Weights of a small mixture-of-experts language model, trained from scratch on English Wikipedia.
Size: 14 layers, width 128, vocabulary 2048, 8.84M parameters.
Experts: 32 experts in each of 12 layers, 48 clamped SwiGLU neurons an expert, 4 picks a token, a softmax router, a shared expert of 64 neurons.
Training: a variant of Adam for the experts, 814M tokens.
Below are experts of layer 6 (counted from 0) of a mixture-of-experts language model. Rows are named gate (a neuron's input weights, with its number), up (a neuron's input weights, with its number) and show model dimensions 0-127. Each number is 128 + 32 x the weight over its row's rms, rounded and kept within 0 to 255. Numbers have three digits each.
Before each expert's rows: "comes after" lists some tokens at least twice as common just before its tokens as in all text. This comes from a sample of Wikipedia text that the model never trained on. Tokens count by the router's weight.

# expert 22
comes after: "\n", ".", " \"", ",", "-", "|"
gate0:103122115186106000075154148168116192158143120124099083112113157144145127141161146080115096137125167132193134179160106070147154112131074136185110128130108085178178116201103139112140148147111171171114112141138129124126097137150166082147074098131125143119142103142127134096146115133094167125144128194096202102145150138159170152112158133196157145121118132167111109132165154067123151172143
up0:087103138184142069113165105203104154125088146183088110128140140163133139138115112129201115071127103090177074129108115135105174125162159125145115160120079130170135136157149103133107088198083127179135126111165126098113207143153095109112095163181142146105106119170091109100089109153130124143077152194099147164110204094149145062149102151126117127123124223160129103147097115107140110107126
gate1:069103141191216136082120119143057110160091116143105122171143113103139113125122142076085130107187070060084131121169147106142142079163128148075116195164110083123155114155157113143155128121132045149130115075121206134134090187127151087123087114182133137138123134139068091138088103162141102136148126094188105157125129127174154127101099108083103111140105162151146138160171119163136122140149
up1:122070116143185143114093153075099083143159139115167076112146054071127142164092103161110103146169117212138199121161101100142096138164123096133126156152176072143114110171156158134074090160114099109145127146075117106169147142088098110082119118064153159194103190135048149112063132141145170132150093136140119113100153128133126098141073077110105126108118104140126137128120112113149088152084
gate2:108139177135101157093104194142115159108082164172128104141117066160219119148111143166102122147110147159117160097105136123056053142071132137133101164195126141136160124125100125110125138134129082153087139091116152124159096157128136125192145097122114109078115130065120116079173104075145112138178094148148132134132135070149088185145124158100108173177121092171093135116104060181128192138145
up2:132091094113097114183147154127129139104124119141114204131092046128191123161135136128062121149143174101132112144115165107054119156078191132124093133137142116100143098103148074125117155071172059101129170100134068192110166096145122087134139112106128105051206093061151098107144103114141107153115156142139167168094117169115115180117157101151158078118120149142113138104167122141127123137179
gate3:160093165075127186127074131097152168070115113118108070116127134142104142171133095133143140083041156175141146170142120112159107168120112158135159170133169145134146121130082125118133119134169166102092143176115145088114138144144160099059190183116082077093112120124147078177127183097145215111092146152143153107153100158120138217152142136082113162111149099143159140090101118180118102133093
up3:179127135102076196178086089129109099143137087124064179137074120136148144187121129120090130139091167136178158138089116118107092151164197132167128150108136131145152153103118143152124151058150109100140150165105142090061099173142116168064149137152115064094063110122110120144145149133096180118123203148124052100112126133162136205118130129102142124115129111192148179141134164170108127127110
gate4:093152189161102138134082102114173115107208129094152122095196062120166111067107150099092139121099184202121148122166131074108122178140154143130173191154152138139140156114123155122151126188119109145128136116124207107136128131158165213113105117123111193157106148105152126073139136124186119123120099135090123120090090163133139117147107144131101054107141141194124126172154137155133124116063
up4:223152135183155153108130170119173206166126145128133122068151106113064083154121164141183142110124153146123164155171103173106123185070154090100165205128169098087127108115114135042115081126120139126160116133053157122134158165077127182094107107131133190113146079092147133123164144107150122117127150100112169104124104157099164139149138199139109112109137123122117153150121131097137180111129
gate5:099111119117140126142142079139192144142122142128107116135131055086162079103116084141075103161124133141112136060150041152149149176183098084168171108132109086156128086113157165163098126046070115073135142081154145133110153081163128110121111196128127106135107163144149116137188173162081149153153103107172089078141126161164100148170121162095147133120117155100136101085131181159127135072156
up5:102143125096111167107135090128147125133140090126110137166088057087156104082133121163113119115133103122148124098128039128098140185179109111151159152139155165162120081130097128116111113076145074102096151088142189108066091112168121154132102170045133118131112137154182154183144170185087116123132100134150073060170090115172112217125120149166137098106092137117098130106152186153117127157103

# expert 3
comes after: " T", " C", " F", " B", "B", "T"
gate0:110144165185154163129087140124117147133128192085147130102218133105116133102167168205065132106166093161097155203166078105125125093117130160083108137143126174155206158132113149095110131144142147132135111120139138193169107144108093133136102074178172160110092138126079122093120119149084116124138130161172094104181130126106086162073107144142141087096113167129164125154146071115169121097063
up0:148139149119143112073084087087173096138182098154109187148165132072113076128107151167132084116127165161109164091154126099109117144192105115143072113142144120068185181155108101120086120165124113111134147140091105165187153116101088146137104107139135162140115166134080130099086127148146134164171111123143109115129164152109138091146130128104108113106054114145162015192104071166187125143084
gate1:144134152132126128121152045099166123153068086146199100125144053114122158087130152111098214133137096173146132135149082145140103088163123141162100115107091144175122138053110170122098150097104152073152109143118178127125221129155120109082158074213124114119116164173096143129154119176127146139148104174148054164116083119125123079136118147124093157155129123120144141107143097070145126127116
up1:199086161117102123149084136094152139122116106074176085123097130103134050069113164149087126072074052212115175119151144096110104101105180118149092111136183126106124141097134125167143141195128161106127144154149160163110102144131124135197168077131099194110094141148116126124175131155154067162145126159128114136166099112090089080133113157132111187107130138166160146081137122110128114176127
gate2:142174115087121160131177112073108132114172111036090155182204183161171115143114155160178105186170114121147142092188142120181153144160067118096131131158086154105121168121078131171126112219145117095118112117109149142141077135143114185159148159126128155125145144181177101138121123170105142150130131112167072129178118099115131136127101124097098144104167160157178139119189154152159162128148
up2:223096170102140118121123089139129139162144046145093157106106142114096100166104191156120071114168106172135119098102119141127165142118072075127082147138160093166126173135177152108107118180152146156152115156090217102134145144149153134124103099143102182103118124132134130085115148188143050173141131073104155107093128153107126118104161129107095150149095147208133181173165139084128149151124
gate3:076209162083114106132105162083082138133120123131119106112128104133138110130115071130105134146083151203160096095115096138146128142110053149130094112168171083114110123129081126166126141116089093150112168106185196110159124152128154095185165126131099102166085134051136138107091113129137180034103084142139154177076176104096141109108119112168138100118154158113087151069146142101162172121108
up3:106138146182157113133130071147092155164148138107138088195098142136163107120115092096170111242117100115077106163095148129113144110191045127185093090140146086153153165116128167163120139105122162165089179089096129148151152118129104075157122076131074127135128163130095137157164143124145099089161176128132142140125164126181150081125101121177129133190112141112113138104132085096207141097161
gate4:145100070130096160142125108100145193123154149187089143115111111114124136138118123152133149199109114141122178116131118139089072155122115175097119136188135178086145106095197077181133153151118127096084153106138167119145191167111177099103092106170173197120131095131076087128099166102115146149216100140146083126121104187123097217113181122099141140129137141116096084085168125116121128135114
up4:145091064154120123143160142115124191105178076124178105115160088115100117124179148151106189176149170109104119137150111176118117156166129168141092117147116139107103106111134126105086110111102084159105115118094126157112114133096146136111112150079109157164095162137092112096141162179084117133087118122074105105197092167100134097199147137120077145107136139126142161052131255067146111117110
gate5:088136159158161133114176146069096140121091190095062114160119110148110119113131071124099068161093182148126139140136114124077110101130143061140178158168168136101149136135099184121151138132168124161090170107140109121160107109119174080122194166114093157087101125121155134130195113135139150128115106139115103118163132143151129163121229055065103144167143142080144198124140170160118144168097
up5:121138098109126135116098190112108139104118130102072109165164132125112125125117077133087162146063115124144058142126089112085112136127100094123145186134213148096129131081143168150122120146110097156110110163121134139130116135079150125079157070088062141131107153107142080094117072081126114108116090131117118141167183119169114164118186096039111112178099101097164167028122174097084144113128

# expert 1
comes after: " ", " of", ",", ":", " with", " a"
gate0:120105129149123128196104107126195136096125102058152102150163130117081102075108157124144101093122128141093140080203136119132088156128150110115157086163146088121170153173184133139121189159081088151147142128162171109102103175131119145172108136087079153093133139135178151047130079152115113127196071112176083148140110105176128160170153122112126167169102068128113150142190130166126172146103
up0:200147121175077126091167133150153144130173195143125102112130167140098128145102092146132111129133134160069110175074111123164140181081136121149149161151082099056167161130124093121109137192070089127155128120128101172087086114152115119132170179154098095099197146135135091125093115078051119077082116185119108119149125142169137124162199103124183109145136120115120138071143133083169128147102
gate1:170118149117168100122115081200170116118097119115146054115160145134116075087105129173110120083128138172128111134112132077142130116142158125169118153137104071143138092148076156088135149080091187133135159116135115182088139163097165034136143115090073142150098151164152129132157133170098092113154200140082124123181104151174112147158137096181120204121130171132147198076127101139100110137109
up1:180076112098162142082121139180157139128127124096109083120104125114141130047059121210155110146123143134103130113095147120135135165133165123111109140137168104129130101126095155054088135091086110105147173118079165157087079155115169120128086095132069126169096127090187086209106157106100085138170144166103146112229144123165089126122125125176153160111163170106142152140124157134110103100157
gate2:132110166149056109137150116097112189166182111094085134127206169165095125154171061099160148148129120169095198119163086140170157151142132100124118149150085128109165136131127086120174115164162097147104107142150130108017140142162142154119110063094139149092147161141114086142121076175138171125155115091170095146189126111122108111126092141149152123153132108122121136130138190145118218129154
up2:090184177144065117131101122114134128169141131139074115143152069149128142110157076139177146093106100086105179084180145136161151170159112134124146087158159098084153147106138132136148100158139099114081111114176113205071135114119109148111111121101043150095149144147126170158160103101177158183162143115149176155164147103116112126205091149137143082108125187113152079129165094179111190109155
gate3:057088166155119096117082170133085111152169102135122137106105056112125094145094151162106136095156186127132115094137118141082179119120075127114135077136187148141157144199099085162127189177170081128119135104095150170143097151144109139089126138123113128130133157121132191183208139120144153207137077085091165112120181143104103082152166175128090115130176154147149116166113120163167135113146
up3:131061139139048135144076096146099164088136114122090114101128102111095087082118217187187139106151063173187140118147106130078107124105055089145150084132152140138152160178089117128123166155159101125072140173103162142113095171141147137130122123131091086142136158091069119102128141124141155143084039104134139110113159150118115060158134173117082081086122104100141124130123169113145123134137
gate4:143089166142150156157147098152122146080105066134230117150169113087107165109094158133167083165074142151111120136195124128145119181127162110156122175172087114143142135156141095145110059176077133171122119132082111030139164098128196115146140124110125173108085140149098080097118125149144161055161139111120116131124162120185128161079185133112131104118102120113104114168158182120138145151140
up4:133114173173118094157177099161109171100177092095166133147146108168100170087106119153094129156102126178109088168133104092119141144052106138158149133163052191091132110108116118167097109094109099114136095127148118097099075144169192134148099099157129132149088144094120123111111137092063139142187128182136124125143153182161101152116133121081210203065163132114132094077153122117107119117172
gate5:055155134106154115119169116160148159156104146086134159118141172156112111131093180165099033120145155099113126162117151124094135121160144103129079104140166102096172131124103104152076117112181085084056128110120167104117107147114126131140089157165127187128161151102134056139075082110098089207150166134135102142102179137150163121104121129174034155158097117106139105168161126134133118100060
up5:122132123125115083122119084124156058133155085147135079146128126106160099148107148141072079122112107088094124078163141166154124178146076078141136026119095103075123124153138124148082111144195103081105152087177109141092110127130137077123064184163101202127094134163159037067143079126142119140148111134125132124091172146123159136114160148164090139136135183137135133127146069134089111121122

# expert 11
comes after: " M", " 1", ".", " m", " 3", "M"
gate0:101113143218116116171158073094174116136108087143145115124096099114066089089091111139107073149157119112159127094087138138171138180141130102101145095167138078113189124131218139141146180131131138100148194099133109121130112157122125062125144112092096167141142179121109108138134135142197124140141115159155107037160110138131109153123152109108139148138103056120078169163188125193100131094112
up0:119116070207102068153098100137161140090095131150100143131110125156063136138081107180092170195107118084154167067105132116146127156119120149154169129135091113143150145186167118158097159123188148137143136134127147148154070125147144081082159154087107174119090135160080115151144123101101114125145187122161129099176080118127067134095120190091121164194108115131088192141139137179144149094176
gate1:093155143177140094113094140114162159117136164077047116087137130112140109170105134154158139186126158124140126082110179076106091125155118155088094093126111157132116148127092111134113137086115159112101125115113164101077097174170150097086160101062115145144085123082043162128149139146120085149091064099065148106057096110126143165127073166066094069113136108144122186104144133124138096176098
up1:044142134154105061073094163157141144143140196119113156095149163147131094198117120091133149146130123122073125101078161107093119099140077084159095106123102150103141191104080088180155146128122173160113120086105146093112091145165146125073164140164126145131081177092064171114119137108087102139104110132049139092087086133146180118108120138077153100146150146125167108128078163099146081145132
gate2:172149119168102123098179141122140129167176135148106080133145081132107122151086110093098093066138087191153153154103119108130101119151161123159139147117106176164120111159105150148090144208050168073166121100091088145112159122115148103093121099067127180063101180090140126180150144137144172103133112070095097085096099136097128141122118140149165121080134113092094113113098082119050157175088
up2:100137081174138118142149120074168139176135127154133096079124087099175144184099144059133095104119100168161142190174115057148102110143183136104075162080080162142124112086105119126211147158114112153132148128106145126106186183158154055142111150140163142110124136147131124160101130138099133052089176137113104126087141160175141160101157145161139090124156129106119123184074136149099084143073
gate3:174100164142137114142190112118111115108180114143082169157185087101111109086084120171177169072046164187128145117135104092154134116183116098106111131107124175118116112188099129187109153185121138188160131116117188111116180170167090096117137103081164152138142141131125144160134134178152139139106102130096098134128129144189142148095092159161133172061124155176083153095138095062138139113139
up3:167105123073111121142190097154088192143132120163098170113165139092101104162118153196164135146105155144142150141084095100126114129117121078155073136083060226135116162108084109149182111089171157206120104126135094106137164146154126151174136123107135089141136139132134169130119083105181101141117142135134128130134178080138091082119141141150142060105089170109121181150129163149106189072166
gate4:183061154127168111162124147165122111214150189131124112138133103089153068017126096121098080100147187097092093130157117126118130095156158183163183143078128144169114148218147113085144118166135128155170158110136069108142156125128140134126084129163093144159169088096143099098155089133115190164132114172151066116123126132129143098145158137089105127119139137155124184157131118107147146152126
up4:117091157175143100159112179176076090172087131118088102142146037098109091103115111110142102129083126105091154090144108115187133145173076160195150095135084098106096149156187125085112094101098162130106173117094101092166149089106088159072082174097096135151144153140094125125165083165174156170128126095154151109130126159099123084194165158119119135130111169119117136161075101124166130142084
gate5:129108123151106106134109096024166124141096184193134115138094118111096095143105161091134084113152088116137197126176141124132131144124127118118119128188137122109137136106111150132085072138122118109145130154147133104152149100142129109070143106128232164122103160081087141125097131138124138157156131186066152129043111104156120108137085105091144080135026087114150178113093121153135123068175
up5:157109139158137147093133096101140133128139145128138116087110099105090158130143176161105085186099116147098142052174136101137137109108151060115121141154105083097139137145058195141115097168106102147179156151126161097163135159142103065137151126130210133121189129119092102133123178180155168122199142131100100164048107127112118090123073119144081083167139151129150119125089078166179168104080

# expert 4
comes after: " ", ",", " and", " a", " d", " of"
gate0:134153141100146111102181181107155092118148152197153118141163088086131104192132099132144134166111110157149157192122105174092142167123171111068053108137102111142172146152109124147150150059082151160118147127142130083124104102124149162079130110154070134066148150144198105168140114201051115150182141148162189124126124132107148071160107160171180125111136156113116100122125146137168087103119
up0:165160140074161101142159146076125129109133160195053179139146128068084131156138100071168151122093121116128126190127138131102142145201186124095085127117125129123160153146069093072100159109153181132105146129102142083173143112123111141086117107110147104076138131056131117160093131182081039167125113109149162087111098174114138124182141130163141067119146133088088106115158152127128098102101
gate1:105142123094124090139135137085152115085101054142125118135123084124141148134104115123098143113166107097132156101129122127118093154181092081103120098109149125164148112142145115151168130140110092076076135138161201144119164150189139148146067131153161206146108139093108202078104135125186170118110100156153056120084140167193219110077105148151097135151100123131148107199184145112113077138108
up1:098166179144197105196159162106108067161115081093084126156144149123104084161101110143134057069133119094113181176133095186135155175178122110114164109130125119072153103106066140144180143116103132114160127139124115129117097134117115062154126202132114150128095104122161119160165133069093114136115198107143120120182169114115129150132086168123129165159132125130175113174132194167138096178145
gate2:040074197179195170129185122157098188118119129114092147138128162051099080139123168159165117166108139136063173105141096071107136141142144120113141185180125120173154152132140122186100137100070127145116118118115081081127147119104114122124157149139127154114164126092160093092206159075092122143099096103128070119112179100161122110134119134093121122088106140133176160144110175121114132156103
up2:068133124116186142174152077125121126130094119142111160151167141153109101135124112159153151148152141141087104150119082054158134117118104116123153210115164141220136139087124132164103131120142144142165118144145118087170156099103124148175186100150115130143155122062166109045117195095099075095089133120071152137132127139113168106124115095149227120078180141127154121092103172127104132105069
gate3:099146135094183188102093151133125153130123090149219078117115100069117134168147121141076123116107125140108096100188126039063151123126082089160143119170132115102141168170110119106119168104188113200182116114052111069145141093171128127113142119139102115108078134090111083087174128106122121143112182121173166173107150122118172127112092178133121125137112112124113132163136186124105133111071
up3:127111128066156166151085148103108068104133102087166051150125077095162166118138124130101135076082111182117138081143123066123136117119142085135123130159117127109126160117159098139107168137189135220136132137080135136137181138133126083090171035128140133100126101087138091113150127112181129131117130127049154164075144110103148090110081129135073148147145061131089121111155105135153069180124
gate4:203128135113163132061135152105130179101174155127111123071121115074130110116100111135098093092157150201153143052119131051110177100163161099166126143122121130152140118134192114053086114101162111145162137090111123143079161121115127157071135185186107129134116148095086157118087175096136072062100075140140130113111112135084086108126156100159126147090144175158113131152099113098172126159114
up4:119161110116114186123088139133150136160185093144117111113126032144122138138129057078105114183148160138164152140121138115151130146151131131157172059110120171147120141139167128109156135124145076157161127126082133176130142100112094165071123180113158154133156111133111236178116170068140109126164121086159101100138106105206147113117112122127142120161110071202173100208120095122140123148124
gate5:153123144104137098121127172113115063082197157153135074146124128108116086052137091135138120148151113177133117147149116194158171132187207188100119118123113082088149129113094113110133109178107163107122165116158143107082104151160157126179120155081157141112128139140135162097100098081058163075180157151185094155170119102156091118143097148172127078119173151132179118167148088142139153078106
up5:128130117111140109151093081106179038125128115126163121116120143112110143195087116121145166137124100072167190099139084132098159149236184141090078082156118120128212123090150153171153132120089072109149163115094153103135174053108139116164138141140056131111121103132138095148162160176095152073098106091120146133120114143186128153135085157114158161137109124109130139160103130129114179108160

# expert 15
comes after: " the", "'", " a", " The", " on", " f"
gate0:094109153203080153207133057138133134089101167098117157105112166078128098084160127177123139097108115143099131105181146127068094098104133169149149168129121112049117117089129136146121111084080175139053150063132125075142108153084138147129112166195046095121156142122138076102130112081088126151157094127141129109166123158186133152116130133139108162167100140132141109129079116069138120137123
up0:154126177111157110117118114108054119091147230152091070170122090130179163097065168110178096133133135136181110164169161120110071107152111116188108121118161172163149110167089142090132115159117155153154114114131105144143177124139097118092118085067158146134122153064170112137158132150065150153090144159097183120171129120114063092128119129081163110077103155098175156124086115102142138127116
gate1:088092132147109180149138135107154115123104219102120149128102110116143111198115151130049177126094123104157107153163096144101117131169098159162071157165161179076113144141161075130141143135112164167103141138083168179133116175147097099127149145136130083140119125113079076085083139155140117162121164148147131173119053138090102145203106114120057086127138138129181134136195152142124105191106
up1:151129109184130091110079188087109151188115203117180084121105072151133122134117073078105131084115144097115103127150150125105168084121123139156132166148152033091096133079142094071167107168087125135143160171083134171136096109096097163124098078115093149148113090074109139082071096142144162122149143161119128133182100089092132093192132159163159109112145121103170115115092128128159100148163
gate2:143140096110161084115126140131117128102106142154093123150134123172155113156147192131105141112133178091151148140103119112097118142175080158150175119105181170198181144155111112092095141102168188101182212070164125152115169126127153163136127145090102170110098126122140068142155150110097123134148114137067169073147085149097171102090097189103086143079136081200114165151115187114085112136092
up2:138088121183116103138143108162145132180066087153163099102120157138122125129155158231136208184119201108098164128132147152067112101119132157156161082128096114135135177147081121141140119107128179148170195141191142074090076107155107147136099143214124132121107096104172102108122145153077137170110081130157161105162141111139124101112192152112150159149120137113107100162178107119157108127120
gate3:107118138144075144215102127116097154104110223134134116116120133144162072144080133094141105121064114110148175147135128142123164184086129237044156128136179136114127154140170093169100199064132135122098118083123141104170081109149142129107144133141086105125116074092137140163102104143121087077131140131140071117143099103166151160139127099127094164116145137140144135075166087144151117089150
up3:101134167115049163107131095106189127097129128195135199149069138121112132100131141082154147076128087137173085087089116100098155170100106109157089140147104144168124138104132111139086068111154115137132135136130122120084112089145175087121185156149181126177164114139152097168160136178117117106150113055139055132072139165117100144103089151120069200115131134185135095072174125144128129131124
gate4:129113118102056152223133164064106131138165175141151117156171172128166135107147100143165212210138167166145123114115149123146105151097111085114096136140095106122182091155159156136116154101092135130132100081117149101103131120125129113146182168110093110127148137059083104117118128139122147136108113096134109137163118072151173135133168187040124100120158157175147171102109131130189167175177
up4:053121120143108132136096076129179078137089090103081142136046139111145153069115098074160143092150117130138105148122166162151115172148114072086152086133101161161136091125126165172123147111172129111152138119106139085112142084123097131114102092097104148166062044147154145142086128152156138150140098067116142113081096148139182168128136168170057137101130094194135076167110122168082142104112
gate5:160085109151147127151109133169119172198097126104131100160130086144188117175109072122097183142123120093106149133141105144088098129112182184146086134139202134169145122103125110109098096107134117142145175176107157146137152139182158204107137133128149082107181087128130134146127116129214112127080111142138088120080210176073117143111036136155116136108126162162172151065126117159125118121122
up5:112141110133153131102145112111073190085187086087087076100114111110150086130115136110148134135080143115118117126145157081137129144122114124138153128118170069170095152091156108179118144118132164198086199145145102129176083139166124145159107193145200144139189182164117163079087112152104110133161120178164133137115113140118074096139151119165173157160079158148096177220154130128152099158128

# expert 2
comes after: " |", ",", " of", ":", " and", "-"
gate0:137107108161063142190138110110122148167121164125111120119143153202149177078147168130099162131153122129087086133111122081140129068174099109103145187177094129161140128126176139142133213142163154127126094121085142123121110130126161080136108171177098142182084161062109137085146152194110102106116064184189150108158116127135134168116138124185107096115183121149120193144150155105161175134145
up0:132117109172146135153157089127117163093174122068096095143167094143126131132132142162044130198076112102137161169067093154103135149158092115179090078195139136167130139170149131109155118166144185132153106134079067127142123148136135062127132156129097105098128159140102125074177165227118101155102097082157131086110097133120096124154174156138094087157127147152097150154077135076130154153128
gate1:088124075144119116160207115116130144118100164170172107107141146120154127097172066157071169196119062094138165082163083153139105065131112090105143113150109137151133081132155120145141118066105174091100103136141146114127160129118146135126121168129149144087145133086091103063105098206170148133162107174152122115052099141141143187110102120115150122122061114063137165155137140146133121087194
up1:165158125125088101142159131161049135142124095131045177150165193063120135181067173134127104089114119149116115083132084155120160113158131083117196144134134170118154193145044083132150118154136110171132147090103109120134106137126133142107142105099108116120155115169151102085110084113147174146076146096175094142155188125112066092097137158137135169159135121115144177171121083153112157114184
gate2:099187108141103127130139118085132149207089165139129063185102153124187115090066093149101122149158099104110142090173122129145146159112174136093144155173121128119134107170103168163126133176078163110100122165092122150152165091072136056108146159134150078037144131108168114128116115147130094111127103103111102123084125143104095154109134134120177204085133138105140089093036141153176109120138
up2:157131124146086127109075097123142180062099151118143110113097155134095103106128128156133111106157127142044137174135137114088130168136165155113187149115110109101129105183081166109141188202089071102083109142160135112144082121118133074096114133157122097121122121140170086142129134151042126089108152105182127127136129102138076129032210114167141172093138129169097152073136145103099129158099
gate3:121149129095128109088112129154163129127131193070120118095129117122141162096082184137134094136105092086152059095074086110109133124141125121083168134113086062051112168146160091163084096089066158127161105166106089090107144183152134043102131154105148140093149148102138057128126109128106107105131150110117099146112105121041108145117152173084167157161128146138129155115173187120101147161177
up3:142151088163129101174120100166143122125128127083122144119164169121172081106112127162136240175092121154093108150036066134104134048147150153080193119133110102134127152080132138199086118127129118102097134135121107085131103162147132124132111039117120104147133119095128064107095128146119166137136091142111152125137099082104070185090210116177125133118141143123156133107170121156106130141149
gate4:119174144083096135138151118142153157154152153116127147119204143114156128148136118147088121131164103150153144145116080136114152140219105126137089145108101094133124158130114183138108173101156146099151122123141103098042106104137128114123100172091066162149075169136056166125088095082083086092119154145155032116147202118150179103127191108094165135104145098117108116103107155087103097110059
up4:114132133112131116130076112099100138078160118135113148177119178102151087127120169104183108055125083147069181185218087122073143158123122088132115150117114177112148101192152139161123087157147108126145104139177192065127125115167156144077097083103149145124109074196139166129118139112128147096111164136152092158142151122076106104131075082136102184158102131130160116085136134127075131084095
gate5:111122148167115091080115095162187144197158156097109119144178121096141143075139085139140059101180152151160144077141123166120161116184112148158123138080107058071152144115115159076065136124117092131151129088219146146097038127159127141123073136122124122188089153138145105104106144085077100111162138172130127124173114119103152145086114114179156106090142131156151130107165154117136098151088
up5:104101167221115122096123120144172123172112105094092114126162119168122108092149114136171119101135134136141180109115107091110165131076125170152119061111098015152143117080133120142083081124113173169127118090179129117095084117139093100135080120127091161147122122155155097093103165102066094183171167080146145131160093149105143115156145159130152165194141191125139122146176162083106127122077

# expert 6
comes after: " in", "st", "d", "in", " In", " of"
gate0:154125104108134109134119140126061102112148154137073090118089083113052154140158128075175108120144081081134093144109095125108154093087075120142161060106102111150160136139053171089111109084073174077140104104114140150143112090114112092086101147212089088123126116152100125163162149133165091103076152053134132037135109150071129061118124157123150138106097148140133130128136126126124111116086
up0:099163160118115067081121136119123135120148102119109182079109140123114149161112140075141147162110211120110131149110102147093155140111135132165139118162070115153155087132095132117158133118081155127132096099145151100101144172180121073157086166132078133098133129109070187173068141110159114084063113043106112146100127109153124190155181193095171120148140052139078087152121106107081116137162
gate1:159105150109149129153143119132120176183153086083103132095079139135076068073144121151101148090141135085130122102137105114145144146059177171133132143092153136071162061109185143134144147161167113116122137129119118192132125090113164140153140116135115148137124120140094111151142178144104040105152101097127118137134110133078056082119076167120124176067131091166136120095110138126125236172193
up1:117109142178102128114178088081103158151156161135118145136112160058163065162158096140135123115167131105117117141109127140112097125110131119120155133138145207056139102134152109205129204148160140106044144140162155076170169197161097144136122134156134106140118140159148127184148129126147105160080132200101084158117071115167122069096131167119123143103150095169188141121120086085164130175128
gate2:167138087155131130107135148147098170148115102177100100139131141158106126101126104167116125153058139129137144082156145115137129204138136089095152117147103134146171114152105116154131074139102158121134248130114134088131101207124160157128151182066143160132127185133102135137177115142148073092146089141094132105130161116173160183104173172131116117039112145113060143129049130129112175163148
up2:139116109121080132143080102184148114054125165132160078189137113108193158115131104114075147102075182144134157065138168080144107090145167141110139108139115118101116121126047085158139056147119140086164168168166129104169138191166119181047085141148118125133137168114131154178142140120160103113086098187151136127122126115144151157130170164120140092057113144097114155114149082144133148124166
gate3:086115141101065171165162168150163119147164106154074101116105104068133085097099116135105116101140126143098105131153154105166109140129166123128156073141110102096105118169104101149163130151131138129092114117126128131105151171130129085150156128125125166108169127104182142163145138145098179160065190074134112137095208145195068108100170140139065197153114128176171048186148111172131106180132
up3:138166113136102161095122103082120170147169084115125183105125135180120147195053125132094153160173131179152141089092136091141164111165152108122133121119077158132087151075128128135152109127184152136081081206120124131134072105112183139192106082148132177167116111148112134098117105146164118103090152127170082100169141169189104082087166129143137094125122077135144097105106085105154109142212
gate4:086130159140150120156111193175115131081096091157195146120153053135125120106098134177094181207146122134106137139106108132115136173211092131116130166117115060140145147112112106156102067103065129199178146140122154096169127131130197133153125120114127141121159104126108114108153120176196117096137170073115132097119140089124126095120071162102149110104163153126200135158138190164126116131091
up4:134167165034059084202134083171164070065131134087118154145167100086123133103124101104114134177080144168111166093123108140216158173169099128114105140097111092103136127105137112157134194143062116138066154083110160120115136153103105121132147117137156185105154188125191127121130097164136103125155111137086165165149129102070099132138088082121127142140126104168125138128143118146101161135158
gate5:160058099095167137146133148060110171163160129132119092127126117130128125136114094169105103141133163091197094165119108127075172088151082129189120118149169145182153111147139114113115131118135177075111084133117044161088112105147219166151133170130157086136137142147123088096095174099130141170089138160091192105159138139102142104220133108168110135083121177144109136133186141098139159119116
up5:171104082109130159131155120092198137131150104158158121163123120100184096113175112183057080177154132096129209122120145161118165092136088114113131096134113131132157110094120134170100128193077125107097092088121166157074077223147098133131094126111078160158108146119139079114143178188123149103130118169169143098130159167132134098152155086138133169128165147138122145052154124107147107068115